Experts of a small language model: 8 picks a token, a variant of SOAP for the experts.
Below are experts of layer 8 (counted from 0) of a mixture-of-experts language model. Rows are named router (the router's row for the expert), gate (a neuron's input weights, with its number), up (a neuron's input weights, with its number), down (a neuron's output weights, with its number) and show model dimensions 0-191. Each number is 128 + 24 x the weight over its row's rms, rounded and kept within 0 to 255. Numbers have three digits each.
After each expert's rows: a language model's description of what the expert responds to. This comes from a sample of Wikipedia text that the model never trained on.

# expert 17
router:109081092096094114165153145153150075114165143123122136130109141135109138136157118158128135126135115125157144117173153162093144105167107123099122105126118127142122151163123127139136073126139157098100174132160126096105205147110097110130188075153145118144100101127149176107139122148126114137135144147144132109154112134129172108107112110156075149140128095127139126117073135120137137142105147130137074149166138146120127156135092103122124124110092152127117160134119115121119137139131135164103158134107149119106144114132152151122105127085154154114083105113188090131135116092116172126
gate3:115112158101095157153140146089069121137116092162138155145109173102146142049134109145135119152149162130115137097142130132113114115124149137143158089134165123083089125157159119132119095150117105118128087134132118126138114136171187106132162123139150122172127152112133146125126168124101133152085139138124102152068185120150181185136146105133135144149168137144146079099155156117159129129132136164125111148119133123145128166160171117152103135110109171161150165145091105141133148110112155128095123110156110110148123110118128150121114115141120119144124092160111110105113140130131127142
up3:139136154146102120075132123109122121091093136105125161179092095159086126160159088147121173170096141151113157164131149156124123137096088100137109134118102146118146176144143170167128116119105135086144118159107117149120112141091116188133145130133084095102122132143134161129104119115165123127124123145101139105152145173093115119111135106142107166114160149137133082128147145121136146122142106160158131125177101116085144104111117140129104118151101129124124112132155109134143164139144142127146080138141124176130120171144173144132148137132104137107172102134105135148182140155119174099
down3:126118149095118175139153090092099116117110180141135093123173106092155116132128126086101126162175134092127154143117139117130147138151128123139140141088144113143154098061134121074119130125136129132117111149121136108093093156139140113110095136153141166129156159150114118143138139137169134089115149107114095125118137109135157060105121136089133142092107081122131129135113111132120127162121136088109156150153176109145140161154131129142121097158158086168105142112158119111117138092107124138110177168090177129145118083124092128117112171118126135113105145135084148098109138101139126111
Description: Articles and possessives, mostly the and a, right after prepositions like in, of, to, e.g. "in the final", "to its west".

# expert 33
router:123154085148166151113104091092170150158099157136110096131115129159101127114117120114096112133111095149137128110119116128158112112125155151152151126130151171130111130107166132088129165168156096117130125159128123112136131139100126131169091084156159119128093104098100100161108135102132157108122142097109146124110122124164117149109176150133117093135137124176101154159143153146171128153152121140124106152131107124101091090117165084107109119120150156126104149154088168148113130121116174137086174163103111084114134139101102157160122142157131141157125084078137118141128109118134107174
gate1:084170122173142133123131102192101172127093139165119106166103099083128127133132164102165127128121143149165173157158128113145120136127151129093148158154111144096178112133135117150109144131081114152106124156125149140157150156118107147122073150161130081109088144140134126123145160135114113121127115161110103120099100153120087136146097125094102146157087145156129127091150136130143196109137096114137116145143147154119112152142134126129129094097117206127159123140133114095160118118144136107085132099150089143139112132093121150149125123124129127151135140126122094140079155133117114122
up1:140112131138125132109149144069135101071153133104105159122090129141110134135153133132122120144140168141085094109092117201157136148112124143151105104140140095083112108117163118104093118110122172116129148048158144125071112130155134122133141116174116139159143144116093118131100137135140137129102110105160131161125143124136142126085180151155123124115181117091113124159111152117119081122164183146121114115106119133158112108132141104116144131155160098144136159168138143100157153123106160132138161114109151109143181138145170119147110157122124131113139137144130143115176127134115126096
down1:107139143133156143143125132143135131134168143111097101117122083132137106075130128106143143113085071155108136134104102113112123124169135109148095177125101120136072146119098136131118172137122138145104173099130098085093112098146154107126173098126069120097152115118146137141115138104113094120104108138128120168088110142112126125127133165141103109130121092120093125114141132140145164154139131119131135109164153131123122149126113137135117114200111109150093174160144096106151159136129162129115216144133144148139159157189115083097142132120120109116108115092117152106127104130131107130
Description: Word-initial p or P pieces and prefixes like comp, exp, imp, rep: 1947–present, Des-p-ite, complaint, implementation.

# expert 27
router:171105192168172069091095102116096130112144089169143198135136164096108128132156155154165109101128133109102142115162118143127117135136140132125111126130101114095101109111152155152094098146077165129136128143124103123099141101093131099101103096112139123193149148086137093120114105123119093148078128136146139131103125181119124129103104101143112135146134153106135133145115141159170147147138136155147142114106104147114106139138121147154110155137114129121103153110108130155104145152102125126129132145123102141126127132105148150110084110125147084163147112167127145162129152091158162155
gate1:130087141149103123123120136128111152115086135131132136167119161102069130172085100138098107123153144089106118110146138150144150122199148094158146123084129140083136108119118094115158109128104120175143105118106111128138112136081100090157160108077136101153119127139107116157162128113065133124150132079141117125142118155094124136109151173139154163147125140147168152137068098160147132083146125086146119132120116147124072125109131135156135105129105132117103140094141143165149101100127163113121099130116172121125143117127133150143087103154114161126136130143133134139137128115180138128
up1:133148103112151150131184154145129098122135122152154147130133096128111170110104118161160135110123143141155182119088120097165156145115127084145127152142114162113085159124128117150118128125141127138149104124092178152105147094135157176113147078177155129149154125101146141104161103168159109137135119164122079140136181100134112137189160071116119109109127142141124117129169133078136099157096123145134121143113132124161176140144114118138095089111101109142107144153106162114184131136142137133149149103129131105143109118151146140146146116122090105146120138159092135135109127152090101117
down1:104167159099096130160110198105169121085174119115089111105140100132141134101141161137118138164138124135092123127116135118131137180109114150094108121138169128118102097142105142100115121109121116214124163140165102128126134150156140134114158159133112108127125120108135145137110094107152155113133093091094146097084097099080095106099126171146124095158153121118148159162134126108135125106142112117068147123175133096151122145123129097125146124177125158135151110115135150077090127116153159115135114106113124108114142134126131120150133142106147152165098134118144134138123137172101135159
Description: Nationality and group adjectives and their suffixes (American, German, Indian, Angl-ican, Manner-ist, Democrat-ic), plus the art-ill-ery piece.

# expert 21
router:120132132133103097131110137095098156095120093164135130114096119159136185182117127127143119125148126132160095126144139148107106129135124127150087096113106088183116137121094108180151145098129102080108163130151097164115119125158152165131175121101115155148105149126154147119090113130118109132137089151125135157123092152109176079101089159113121134134135099144116119157135100152121122122150127142127150122115084090159171182113116130134138148134119115139116099111148143136104147122102129105125114103164125117131148139123165151142148154138126116050119127073112109155099168105096092127
gate2:101108137112131141085085131138105086105138151101126140148127102128143109071129125152157143104148110122100117135104068105089118102123112117091136143142138095195093100147124124101113139120115131113141122112100123130116143084193123076123150123132126134153100131108178117120108120100150091137150118129094124174165082145096126100117127140118147139078160140120087146165124093169107147148140112084138139136102102122131163149139150098127134133077153118108135102106188119119120121123138117118158142129109134110101171102112133145143143125123132139122114180107145115167114138153087086150
up2:144172144161163139136148118119111167126141131113128143125155109140170134157154156139142134128118147183142137119124135165141134126164089113183155099126130184126109113087126086110122136154132129152122171122128172128134123115102102149112141138103119146169081127095107145156150077156110179120127120111149146098120139114168114134121148136107121144104112110090107154114178164143171120130113083127114136130107149128177125094132144140143151164180146135182125152167123127089135185115130151125122085154131116141162114156120171161116138109147159151132127126104138141103132085155145126103
down2:187123136137130132108102138164117102097143142087091155108136112133093126089124140109086124109158175136107079138118141116188168114136129154159139158084169093098183127142144136104150133117114148122166122105146088146079117135144129125159158095139175149116175143113140126122144145151130124126069154122141110124133116165132113135082148140138119142113086126102162113135137110098153137099085113083107153175145148129128116104182124146141122120108142134143095150162179147142123115123101150163119120156121128144157112138122119128129134076107126140098146122144131167143121104113141159151
Description: Ordinal suffixes and words (8th, 44th, second, third), commas ending list items (hotels, knickers), and list words like and, including.

# expert 14
router:120151101154122135080145101133105104137125130150107119167121124103092120146113117111119155128169139142140139119096164128119101083075089106109124140142146163128093092153151168111110112143140156088152105159150104101150088116118136113158092132145119092130158107079103125141158145147130128076159092099106147113143169097129144146161162101157108132089149082104121153149129146091114144099160098084119141099077142153092155135143101145127117158125120147132151134139101145101181080117104161102113149176084107132129126093114116168127121132142125134139112131142107141114139116112134106120
gate0:119092170139186116122124144120119092137111116115113127109171117124078136130120135129133124109139136123177144140152130128097167139111150125092179138111134094149081153125123172073106159165113111120143066133141118123188133178142112147097137099121153132140125124141149104107125157148119117115159106158173152061131125099160130119109089100147135166109125117157123160131124126157125153136122106137128124077130107141119132114117145143126148130119116133147117094145117124129102125105144144161121163071193121136103127127146134144145117143175087104125158165181114125130092144110103118161
up0:110123121090085159100152135067145091136147111118145136143110140146147140158133137120110139099103138154142089165101150128159091126120141101132142115143120089098141118096113118125108156106166093122176174116124134107104102145123107089120097122113127109107105125148119147099083069127114119115087119117125134149136126107111085100150107123134095134131150104134097133078142122131135103181080130127152163105102131103145105109100133112129162174101109119136166154115124111126172124138085108155124144136100117150137118175165136146133100091092171094115118146100189131154095125120166121135
down0:102147106114138118166142129075147088136133131088110150145149176166114165107142126166133146129128117141083149146133114119146128133149103144152122091088127096115120146135166123096158084114082144152114109167092099162147140095140119132119113170150149112133129123122122122098127145126055149093120157104124106130117100104127150101112138127130163142156154137164099188117157131094117073144106162116134137112135149093143063086128133108118141128130151159109120125138125113134107134078150162132128150097137102143076129113156143123160120131142124130081167165160093118140105129150140124123
Description: First pieces of words, especially capital O and prefixes like pro, rec, Con, sub, trans and over, e.g. Opera, recognized, project.

# expert 12
router:171152120135139149115118113117094117086103111142107142104183097123105129120107139134108143074158103102117100139184106093151142113125143089167148176077125141152162138113101092139110105125125113121108141139145159113111153162143136150139111142142106117127061160103117135168106130138161114123151099141082108131123140102105095109161116105075161132131113097106102107098102128139129131066122120137140163140121122106136143139137125143142113093118136124138108120106104131100189151114103103132116114120085141109139137139131105134113152161121086112155154106131116152130097194118155135182
gate0:195136111140143118137154104180136127123168137174158156126105155097127137189083168128132110153165177129094059120148112112110122120136120092148122140115109108094163129152160117145104108113086113140116146099123118106133132147145101137172104114183142124105172126138068135140180152127130132126133132094139119138127128128096098170146113128154105145103148101146144121135111141187118118101139125102143128111116114109161165104132114129130118108134109124120119156102122115135115133100095155108106096150126136108095118166102142112135101152111132088121092116109113154095132190104121142147
up0:103140163125117117148137146121110080150136119120102152137145114169142152080128101150152141137133116142131167146179099112178116167153099114159115101143141133115149133053096123128176112114153147146133131114118136098118122107079141112148144161132148108126151079157144130133129125132114122133123114154106105107111106127196168125134126113119130144155167133124122132157149117115169142171194128122123141165113159125086127121131118175163153101139096132119111106133122101093152123146122158184157127123134122094086085141124109149115147075131174118117088114145145148110105098123137160129
down0:123152113123131109109145138126135131154082134072131096115159126110166092130154160134146115143105149149111146136101128141151140128181095131092113130163139122178121137084118143075152120114193107151136145117123099142113124129154141147154111151142115150159128120121148166124100155128157126144128084148080163157072134133139118112115139116141099146134164125176123152109112116169163109137105110112106147122101129139139130136116113118100138148159176141166169130130135127130077112116093088128126090150114107108131091130179127143085130155090108134107088180126120091120151092120101134164
Description: Second piece or whole of everyday institutional nouns such as work, land, film, school, job, position, often before of or plural s.

# expert 10
router:134151159157133161142162098092126088130152148123093150137126100101122125115112150144154123089110132122102102154106131150138126097140131149123118127109163118125145116072154091128159156149124102162128126129150134068093158120106155122111141140128116146158105113177158142130098117108147117171169142116121104173163160091167077151128118143123147108114133113139158117132151145089142135113153113113127138100141152101080109072131149137129118127119133079166110122117127119051156097103098132112176152100107112106126142127125159138135097129133128124120157142174131145191112158134168152143
gate1:096132102136099143127138104129077160138163102128125146108103092133142131125113160141176129048144142130132090115137142121087143130126119105093118145127153158123111125121129113119147140127194114109143115144138089105097159137122144120119100137177114103137096112150135122158159178135111151077150113155129159176130123109093110124133133136126151107116109109132171117109138124136139096108109109106190150112109129104139111132098131141098106150082109137151131165172097167106147148112141152125154142134063135119130141120161092160104104139110147140090172098127132132177144153159135172125
up1:132120123153123169115120138156144099129135108144126123107161098125145099111200134137132151151139072144053176129148109132138109131128144123144096146154172147174094137173129121162155137132147100094131144118122158122123156152150142112162132110133113113156115125106085117145112103097144133170095156089134110136124116132109106068106160102150121123130112081121154108130148115096133090092101132090106095119130126183142112108127164100134088092110128100122109111102095077143122119136153140132125096127139162103100125121120101141146099131085126146129136148110132148118103166083145154155
down1:091116116102111155146120082112107077093085119143142134148106133121132119143122132124179151158139145124071159093116095089128092162132168125123105119109166117151091124125096104150135074144137122096117128148114147096147112112080154139141136141171158139127091171127138129144116122117108167154084140146126143104152102101133116079158116126119150108101146142106150132133110146119169133134152123139090124100105154100148111087151142118137114116127136120176132142115129157123141104149122095114091097205122074113127128137150117101162123058127148147150115106118101128120134104115155125152
Description: Middle pieces of Latinate words, especially vent, ict, ect and ust, as in Adventure, prevention, contradictions, versions, professional.

# expert 37
router:149137111139135152144123109154126166086135121148127145114147111096124164148134165154104100176152136110089155075150123148152137141145133125124148085178117108138124110099100110141179150112115077136151094135091124125141144120131118113124124152151168136131146110100155102109141100163099156114144110137152087160109076127182144115191104138118117132110120140149110107130153110120136145135131109098137114115104126148122108150127149151112166135121111135106138116079118160111153109158076093117107155109106120122070108127173126158144173135149104111121145143140096153093144157082090082133
gate1:126124130118188138067128149141145143107086119115137117117132130125181133150167121127121132178083180124129129137142161139143151116132136150100095119121106154146126133123121128153147155165164108138145122166141111121148097159090135144146085143090064126147120117055132126109156157160139114164099154130148114103163083121148156102126125139103091133121147085149127131136118154162121143125124137116142134135150142138115084150159156065095126168141121071128108089137092111145110104103106117133096139165163129142134112093112143137106129139160123136154107120129110188127128128146136151141
up1:172113170141084107167121146117115109134175128129114142129113153104073103113120117110154124067153083101128119161128074114123106140123111123159136130164151088098127148125149122120108103127115148133071130097121135160133148105101121153099154116132152124119157095131138112162084093075107129110161082143091129169131128165118100153124088143155149150105137141075124130133144123114143114128110119142138129117134114153136146086090068140162140131142129147118156153128160122123144106149134164103096125119058121113115126138132096152155100138106148126125148109130194108121148134116139121161
down1:146124162147107156146109140115130131151140084152122124110161099145162124156145101103141107143098137104129133127133126165143090117105142136123163100143123163145087150132095092118126098138101157110103132128095125115146135113164164139122203118171104115156178105141153138110169115151114136105101152091124162095114098115133141119129110083124112134148147125144153130131140133179133130089118106097124104092143132126121131128158154116120134135041101130119156069128113123121135132115087107113163110150141130111122100150132143077125134104117103151085122139128084111097155058120173141130
Description: Single letters and digits in chess moves, math, coordinates and tables, such as Qd2 or Bh3, plus modals can, could, may.

# expert 46
router:165102104107087087122157101099145156124111115148088143141107148151090156175100073146111156109173083118155125115161118160136133104102110139095132124156112152092161081126126139149121124169130111114092129163110136099162113110124096140142128157125159116123122133135104133171116098084132100115129132135153143160137120109073140129129133140091144160161117133143148153124159166164110134084124123113100185130102111127107111079167121162179113138129107165116115133118137154135106108149128143116122106169116107135160150149162097140125098122127158121128150103176111098145121160142118096121
gate0:160124122105116118080170098149156143100151134104102113112127115137107138120173130158115157141143133154208105159099145111149160139138113122077108101086102137118150096171124183149091107142121164139141157135136152138148096085090110174125087107127126102117154133118136168126162130090115089143151104102086118120112140114139148127146118109160143141116135091123168119126111134137146146112113116141126123106108109114142093079148115178121106138179108165098133109177111105105125115092114102123146131125098114125125112138105128117145131133128106080151130142106135115151120141062133167139
up0:141147095130122144127141120122148208117139150151110072146126132159133101127134110147162131077103105164153122119132133116118172127114091131097089100103127141128183134165126164148149110158138132112179154189103126081144139126089125167140104119101115122133100097119142153120161169107121145130151139105061139125144166116117151106126094124145162142137139079118142125121130121132125143115131100115110114095098111143130123110143102176134122168169140152140145156152142121159110096115103114152168154070139103098121144172136126128089147148125096106112161134120144102129161109142118128139
down0:103124108127139116097180116116151166104113117108138130063135116114108141129102137095098098127142124160142111150128107131139115142137161126131166160149115165108136122171082141140073122136136148198120134186133133125143138139150105190143111149113169125143120136138105134113150125128101163120135125162135136127145121106125128118096104110144169162119150134125136141129060110121097167093162124132106185111111119086105135133147097188148109118118111135120091121152114102100155175100119097144121131152134132097153115096128166128103118161146133135103120137126147158133100173086118166152
Description: Country and nationality words, especially United in United States, plus U.S., British, former, national, New.

# expert 28
router:148154080099130123119125125105158111145143155098102160112085118098112134126119126150112154133104063134140139127145201162113133116127102159157140093128113139117135129129108167158138165115119137138106082130118164141162136121118123088114132172099141147143161121117119096144144152156102179093107101089165125090155115169130125149135135161156090112069116113136089128100121150076132141152133103079148143186111140117109131105132145091102097164117098133114134090145094111137135143143118085165148137113150130112150117126152136125114079127112119102146133114097103145120145141153132110098
gate2:128147117134100138121106153095147115146087120124073132118104092172140134139124133146084149113178091153106110148134168192192153139128172150111136170136098114121196140111105103100113148114135103141148104135137151157094094115133103092103130154109099167118123116100149140109129108118140117132131084128188113115123111122119129108145122109115117110142157085109127120163101119115142119095154116090174127115099126126107156115125088136163120167118085125105121088081163164097088158136136119111140141121108130167130115119154121111141094127159160150152144121148143141148127138131123156109
up2:113087124166142135151088149097124120105154134155100144116133117136121125094126107123142153095169117153100133161185168135180123124119159150111115145111087137134138138101159118128119129096167076127124125146140145101116128085140116075132136156091112127162130106134119153106151122128108114143089106136158138092089110137088107071099118126115143110101129143096110127139071137118116108085121098088180146145135102128081116121122109087167143121138093128098145129117122125127122156146136125155134126124092101168169120097140170109158095122153129124096134112147182115098121153101121172125
down2:140131123134159112115120087117135151168130086162116100130102076131135178079086135155129142191098121125150101135095114099137152139125166125110113127160120095121132139127153119115142148137129116118141117142148150066095161139109142147109097134138135121088139071131141114142120120165080108100141091098128138132119109113101119145113161134109097096147146104161068134101135093112136103139122138072130140140096120175167115100135115156154147133145064137156124125139110118130151121123138107108144139182092141141148101155151105105126113090173140137123153120122118129106091149159152090133
Description: Single capital letters that open abbreviations or names, often US state codes after a city, as in NC, MT, NCAA, AP, CBA.

# expert 41
router:128061161105104089101108111126101124081101139134112139113153128130092120144096156139107124109179122152115157113140136112145110139140145127126135111151158142105155104130103110109082119142109117164153101145115122137186096123144129107096137143113130101116135154142122091163139113140081136161122131156112112135099086153117164095080130128101115167131131185152109145158143112157143131116162122146097131135118130136105124110151124141180124110069153140075154152094077103149135135108106112113114086112120123140139090133152127140065128101148169140157116150142135116174159152096134115139
gate0:127101125086138123114130193105129087142142128141100126093134120122134114125142135089095152149139151146153106133107130078098129122104141126133132110108188111059114119136121159140146145145084103166115152089154111174125122128115164109162139155167147121112171107084096125144177124129092111156099151129112137118129137113103117112134152143093158114139157148144094164127150141162123160176105106135091120129133135145168112132154155122168105132087123106093125119117114142139146145074136120149125132110101180143142156120131105111077127079095124111136128146166137115132079115128120114165
up0:105131112103135143123139137103115137132111123120115117106105178143152071090118125074118138178160122148082119171094151140076135138112147107154139113142120118070137102138096148151102151108105113164125149081168133126081121097143170091127171123135145132144160089091083105136149111146102103167114155138126154142117118121109139124148158157133139114102126146127090129142140121166142108136125117105106140106105134128167101114157123089167147092104181144081136119130167143149114123129131118082103132127124176127138152085145110139137124097165121104117090116113101134143132151108084121140
down0:177096102176145147132155155104166126141125150125106136172113138135123134143139131133121082152155103151150101085155131142158129117165133113111106124147125142151153117128093135100088128125123155160129142178152098175115155172154105152151114105136127117149119151152136150138133139135143126098155094142148119142121160095115119125128110091094130139079125130154092152141125105109115125131143127121118170131146161113089091140140123093128155138145139124184101140121110081093106089103131145158147138179100046142147119129114118086098137155098107155164110114131175132115092087136141107121
Description: Country, city and nationality words or their final pieces, such as Qat-ar, Leipz-ig, German, Japan, United States, Tenness-ee.

# expert 1
router:117103169133170090078093102152107145124116124140118167126141081103151139115134137123159101126152155157111106082124137112116112155092176133153156104131119102123165101107109130105132190095089137106134124077105110115132128158109163149113139140132145157130130154105175181091125073131138131109111141137125073177101120128122154131119146077170114145140110161132117102088151130168111142152131114143138164155137152160127077142078100164149180112143134107123137148122141117161094142118137121105148117131151119143150137161112125126117105152142136122151141164166144146115126120132137110127
gate2:142175123097141141090124120121121141089144089124143122133128138132137123129185167145121113117143072114158124114125150108140124076152074097108145090173121099098126169115118114109107164115099117139101111114140160123127167125150109123113122136138164165106150178133077168132114145155138131085182128148132047189116138150156155131086119115159154141157142126147150168156134143124141153094122129093133084117132119169123130127166137132149101144141132141125140165124157075130128141106158136134176116157138123107120130115178108117101138105100128132125130119134151129126111134141109112141
up2:135086161104121120165137148124146110131148162112097131117147142104135135121077075130108124110104139097107144119136103133114124168088177149143109144085095185135120100149151152129142088122141134117117162121146093142144095143138145154144151117144091103151163089098141099121139104118134141158063141101127208089133129150100112138166135135083128139128109133100146108111103148122131112197134114163115186157141155093125117127106127119092140129128154119109112101105125165116138100147091134117056126093128143152157132109084148133152113138138143125118103133135124145136130123128133141134
down2:101095087141095122124150144148111108085127090168162115124144119114123125135139147126114121130157091129167144134130136137127174179097127144163185125140088143133083112158137104156144135117140113104135121104129094161149155165089147135141139138133148153129140127130073136138123137114162136141148147082104106121137135138108168121119154123135122099136164117141143155091131099127146160100129096134151150147134150106097087166120127127116195125101160130111143106178138131150140138137166118148137133106094158141121144100132076134145138127161140120096056077165151147144113141099162171104
Description: Short inner word pieces like un, an, ian, ik, ak, et inside names and taxon words, such as Ran-un-culaceae, La-un-ched.

# expert 13
router:139094145095090172125140128137153112132142163121115113142097118094094125121173087120125148156179104105152160123077140103113148134109091138109127148082162148140133157114157128113138117093149137116131085114111129120085126121136112132127122071095081119152070126148103184108137134122135130134115131152151121082154106132107153122112135123106114133126128140128125119148078109095134133141130118128119127143158164114153103140149127128111164141125119125123148102135107168103092177080162138123129134130101158132128173102147141109146144120100106143096097086162125052108192144138115142153
gate0:141129128159136088146128129154141112141131105134142108139080126108128146176095137100076135146163151113124096134099159157094085147118132101144137114124102148097092087105128122098122088171161119165132073133160106151113100147155147148124099106107116169150147147131155148109121116132143147133119088144137140098157131131118143127108170102076120138063160113152079104077151147132140128130103122138136135093114113148143183152092119112126140106110129095130094114116179163156100101154126140111115123144149143115145163098130163151117090123112156135106142147115109133149161131099171102133
up0:095176128145105131145112127144142128122120086142107136066137137123126134119098156134157099150151172167077147097120134116112105119160139118138133125148149146130079098124097084094129147150113118130121093149086119144109108133126155176161114115142075118091119173117119151133108110089131122128142113135153113161099145122153138116154160131123087144121042130103115166133133135119087143129086126103150153115165182136137146125132141123151150082096136122095143153128128143150141109132143142142146156144084128150127110114103157130152112113092146184134095167156100099114138156152108152134
down0:134132111127133136137150145165107139121146116168135133135099124125119129094116156165140116119110112116103133149153143093116151165132146151134117100141130127156090148166164149099163136091138121100065168097109125094130129113115157071125142152143115089109164106113113166120143089125171171185139094141107114136140091145126133144143118108116142140143115102106119127127138168136161172103118137126037104149110115149106082119113108123119133120166089122092113113077148137099106140082125101076130105108128120118138121116138118114112149143122145131155103114115132110165088078170119148120
Description: Prepositions following verbs or nouns, mostly in sports or biography narrative, such as in, of, for, at, by, during, after, against.

# expert 8
router:119125171157136118090097112169138156113140116096113149127156127123172163101083097097107107133114126125104121131132141133156127118151175143068130121144133087129125108156101167113090151138152089100129116166157140099137127093123127119151122126152158117124115143122132156151160146138134088139117122134093100122148164122142129150136138146098123109126145113146119154102106184109158118089113101143131117150100074169167134136148144156131141124111126144170112131133165125159173108141116118126156117150115091097171179117102157096157115094144148123124147137118132158113150110084158097052
gate0:106156129137135089083153137123125126140142101124129172106124118110098111134131121160110166111108113179161119134145134195098158100164143126113130100122096110122152138152164124120113135112162101151110112089143112174143119060107128093122145153120143111129093176096139149134146154150171170084133129124134157083132153142154117179107135114124144129135090139117112114112105122087147122120121122104165067139163124132161156122114109149059127132101172138166103111100128114121157109141124152142144142138109161133103137133099143122112128135120161151150155099112113114134143083105086117131
up0:130134129131130098076138158134087157153132110115130149096106107098121103090123098146114159105096119182151127139158149197101164144169117137108137106116116114133145141173117132128116148126151127162119111118167115156129136066094155085107134088107145125120094175117163133154138156149146149117141158119141142073136146147131110147115128122107130115118115120101101126066102101077143117126152113136161098140154118146181146090130116155079161112088155137151125110144124108149154124111128131144104128131075176120121123125121133108115104117110146147151162119159113094113141102099114107158
down0:114071129150131149134143148118148117106118122146098118145152117126144147143096153113132125120117128136142087127140123147127131151123153146110116147138122091168138137109118145136168182091113142120120114142159135127055077093109133083129151091093085134117121117110149128140138105131121128154170115112149184131097173102155165132092090188119117138094077162141113172107134160140111137148132128166115174113133154078169119103091114135163161130146121130161164108115125113167091094148169107133109131146100131138110149135107107130129151134129122163138098148163160134103145122116121165147
Description: Pieces inside LaTeX math such as backslashes, braces and \infty, plus stems like he, Che, Har and He/She pronouns.

# expert 39
router:145139137157110119158130121164125109185109154149128133092159126081147147147141114138124142093154114119114121111164093121129149125122134128114097112142079099177107097132096138116151131101130098117151163150112105154128115134098059170097104082132139113177148147131115104109113157138158123116145107106101150105154090115151104125159135136114123091134122111105141090168146136124128130142106117134147152104102096126107111118133111153106105166111119105180124129078094152141151090138141154135134098084091112191122158139108124114157113128159153120181144152085090123119132090130130093133
gate2:147137159140102157102128120101168133125164107098098118121103129166152153115145122130135152136118096158112135139148105113162150145144175174105128112102142109145116154138141121096126107105156147087140166146072151136101106124163149121118134089099091128172114133102118135125124145124161162170106168113103128143093115134076125075133149109143152108161113123115153157122153111124123159137147137142106134143168129160133153099137161154094136121164155130163124092184088070177172124134142159099176114144149114125131136098141119134111090096176118113130117124166116112113135130128147146110
up2:101090081105114091158116122157093126171098162140157125149136093093114104164119143124109108120137131105128102131096157168117097141120139074145138164156094125092148136102112122173128159133114131098175093097137107128138141138096136116135111178149177141086195129104149150126110086132125111096148081139164109120119142142156136166119106110120111146109121118123115131115116149107134093102114128137130115133113157121114075121144123099116140141082102151076126162079150161098079122114152110120105149135107139133126122175111130120185128134099122140102121124092136150137155112139127119127
down2:144128106067147140094151155104139094107190106083097112097112154133127135164163136117178163093113123140145135129083162103132148135118120170143129147127145137125116131159126121171113115113108092095094095157124176146113153138160096148144163128151123129137153139130157145139152147120115134111127133131121138146080122129124111141185167164135126168115126121122139125143101119144117144105113134150169084114137127162159137144128108137112173160136135104102143125142144162115154181156105120104092149200105109144122106111129125121089127088157146096123110159076121105096133130150119157117
Description: Decimal and digit pieces of numbers in statistics and election tables (25.1, 75.30, 1,531,175), plus gain in "Liberal gain from".

# expert 20
router:114172090110149126173111152095135096144147152142109098124118154118096133093093129163122145152122130107091142109171113135131093140148102145128144112162158098104079133084141190174123098120096158170125172152130119133095114098116138116143088136109141136117144106100155100159147120099123138128115116133161092116108138130143090094132112127114186145123094102099085158116145165128112119159133130151135148108115108148135099149136119108130086146142176147133123165126147165114124098157111114113127136147106079127113116127158095152178137134173101094122126106112107162111124130080142129149
gate0:140138136118122120140163097121132118155138125153136127128134147179090134120132129129158096116153107165091105169126134131110096141113138162093106161115156084133136167075147123170113143139115143142176103108133108066150129090153116113113105121136096101121168122131136141134118117158149103102178134130169112166136134161129117101111147111135141167079114107097096139105120107118162128152130071134109099101165163175159127110117095165103099127121128088123142128123194178151153064126121131094122101143123138122139141107135141130091147120110112095120135162100128148144142109110148140118
up0:131144157142132147156114159134097124115085125147113147127141101130145125137157083154159162086078125146103115112148112098176111101087084160114110114088157110114131139152105114144106115134126111131144158112164169128146132094123123147107103112125119120106160125108108147085115141189104128137139149187129074108086130112118117122125181136104140172171103110105150151131101138104155102109128157175086097130139102138084137144137151131134114109149114113163116148104132127141133120137125173099153160151121178108146156158137155128139169099162113132130144154115123148105161120123147138079
down0:099141132119108146119160130090093154092150132158132165156123176126123105090111154153095103094127123140149115101109154063104140108124140123085160138152165111086127131103126187130144118143095103175155095169148112117117140095171097163127159167163140088128168157159089138146126107173149159151129179090163145118110130152087139160129128143124124128109104123139120124132126150150137153117138156164113160163125168118134174115135119113169112125138133108135128143107150127119159123122120147101108146113139121110175153080139110111132142142115108148148127104125101150150116083155134128148
Description: Word-initial C/c pieces in institution names like Court, Council and College, plus endings like ourt and andid.

# expert 35
router:112123147144100129128111164158153162141110139114129145102141126114138118122107128139106136101118117111096159148131112161078117151140100087116105116122112110165141098145104128142147117135159155144131140057128144116123114099107099105084176099142154135136124137120108109126123195155174145115172116101112131104136097097165103102077139114093125112143101172125143131103147117157122137134149168117089111141110126120111084158121135139064144151136101101104100109106132117135165131154113129168162106101113143147110098092097085099085107122147149100161106142164176143143133106128116097102
gate2:154104123132111139102097115119123135151138079098089139137094110130142105093123119134097185136106126126129149139136143181120129133127147141112139095142166129147136169122143127113140129129134113184102122068082150129120140109134132149138157145176157109127161085109125127110102130081148164137149150124102121091118184181168128112117104158139103110145121157080113108087080141113145126113148134124146095153119159123152141125135135158121143111138117138140120123119119141102156155163136146179106121104157178129094121103170163114111090107124147181142115143124168141071116117163109129108
up2:163114125135107123122091137087110133152087107118111143166103138142136128088094127123099180114111127132120152160109142140094121150137127157110130125139184103132184172137122118136140085132113104139089126078065129119137150108103135129130150124157161111143131099122122139130126160115134173160145138155075122118129185172145118159132097103125135123171114151098115101071098118129145140120141142166159104154111152153159135100143121156125097142087134147124083143141112148130172136160149125151128122060145185135127099123147151112147092099155130158131128130123135148096120128142130154114
down2:139091086121153138118139095112107152108121103160125148148172107152092114099112097137096143157122145144120108142111130164134120149112131128132162128120135115122125123095153100125143123140102160083160129082105093098155115157136137130151114144170155138105099133190101122153085095086120154147106157123139128151122119142145085168131111103131096164104145103107151143103124141130080147121162112146161169131060143138115147141157103090142113144155136122177153142112105119124154123138155130083161152150150111077179139142107176124117146104167144164120123109154136147147115150100118137106
Description: Single digits and digit groups inside numbers: coordinates, decimals, percentages, and century prefixes of years like 192, 195.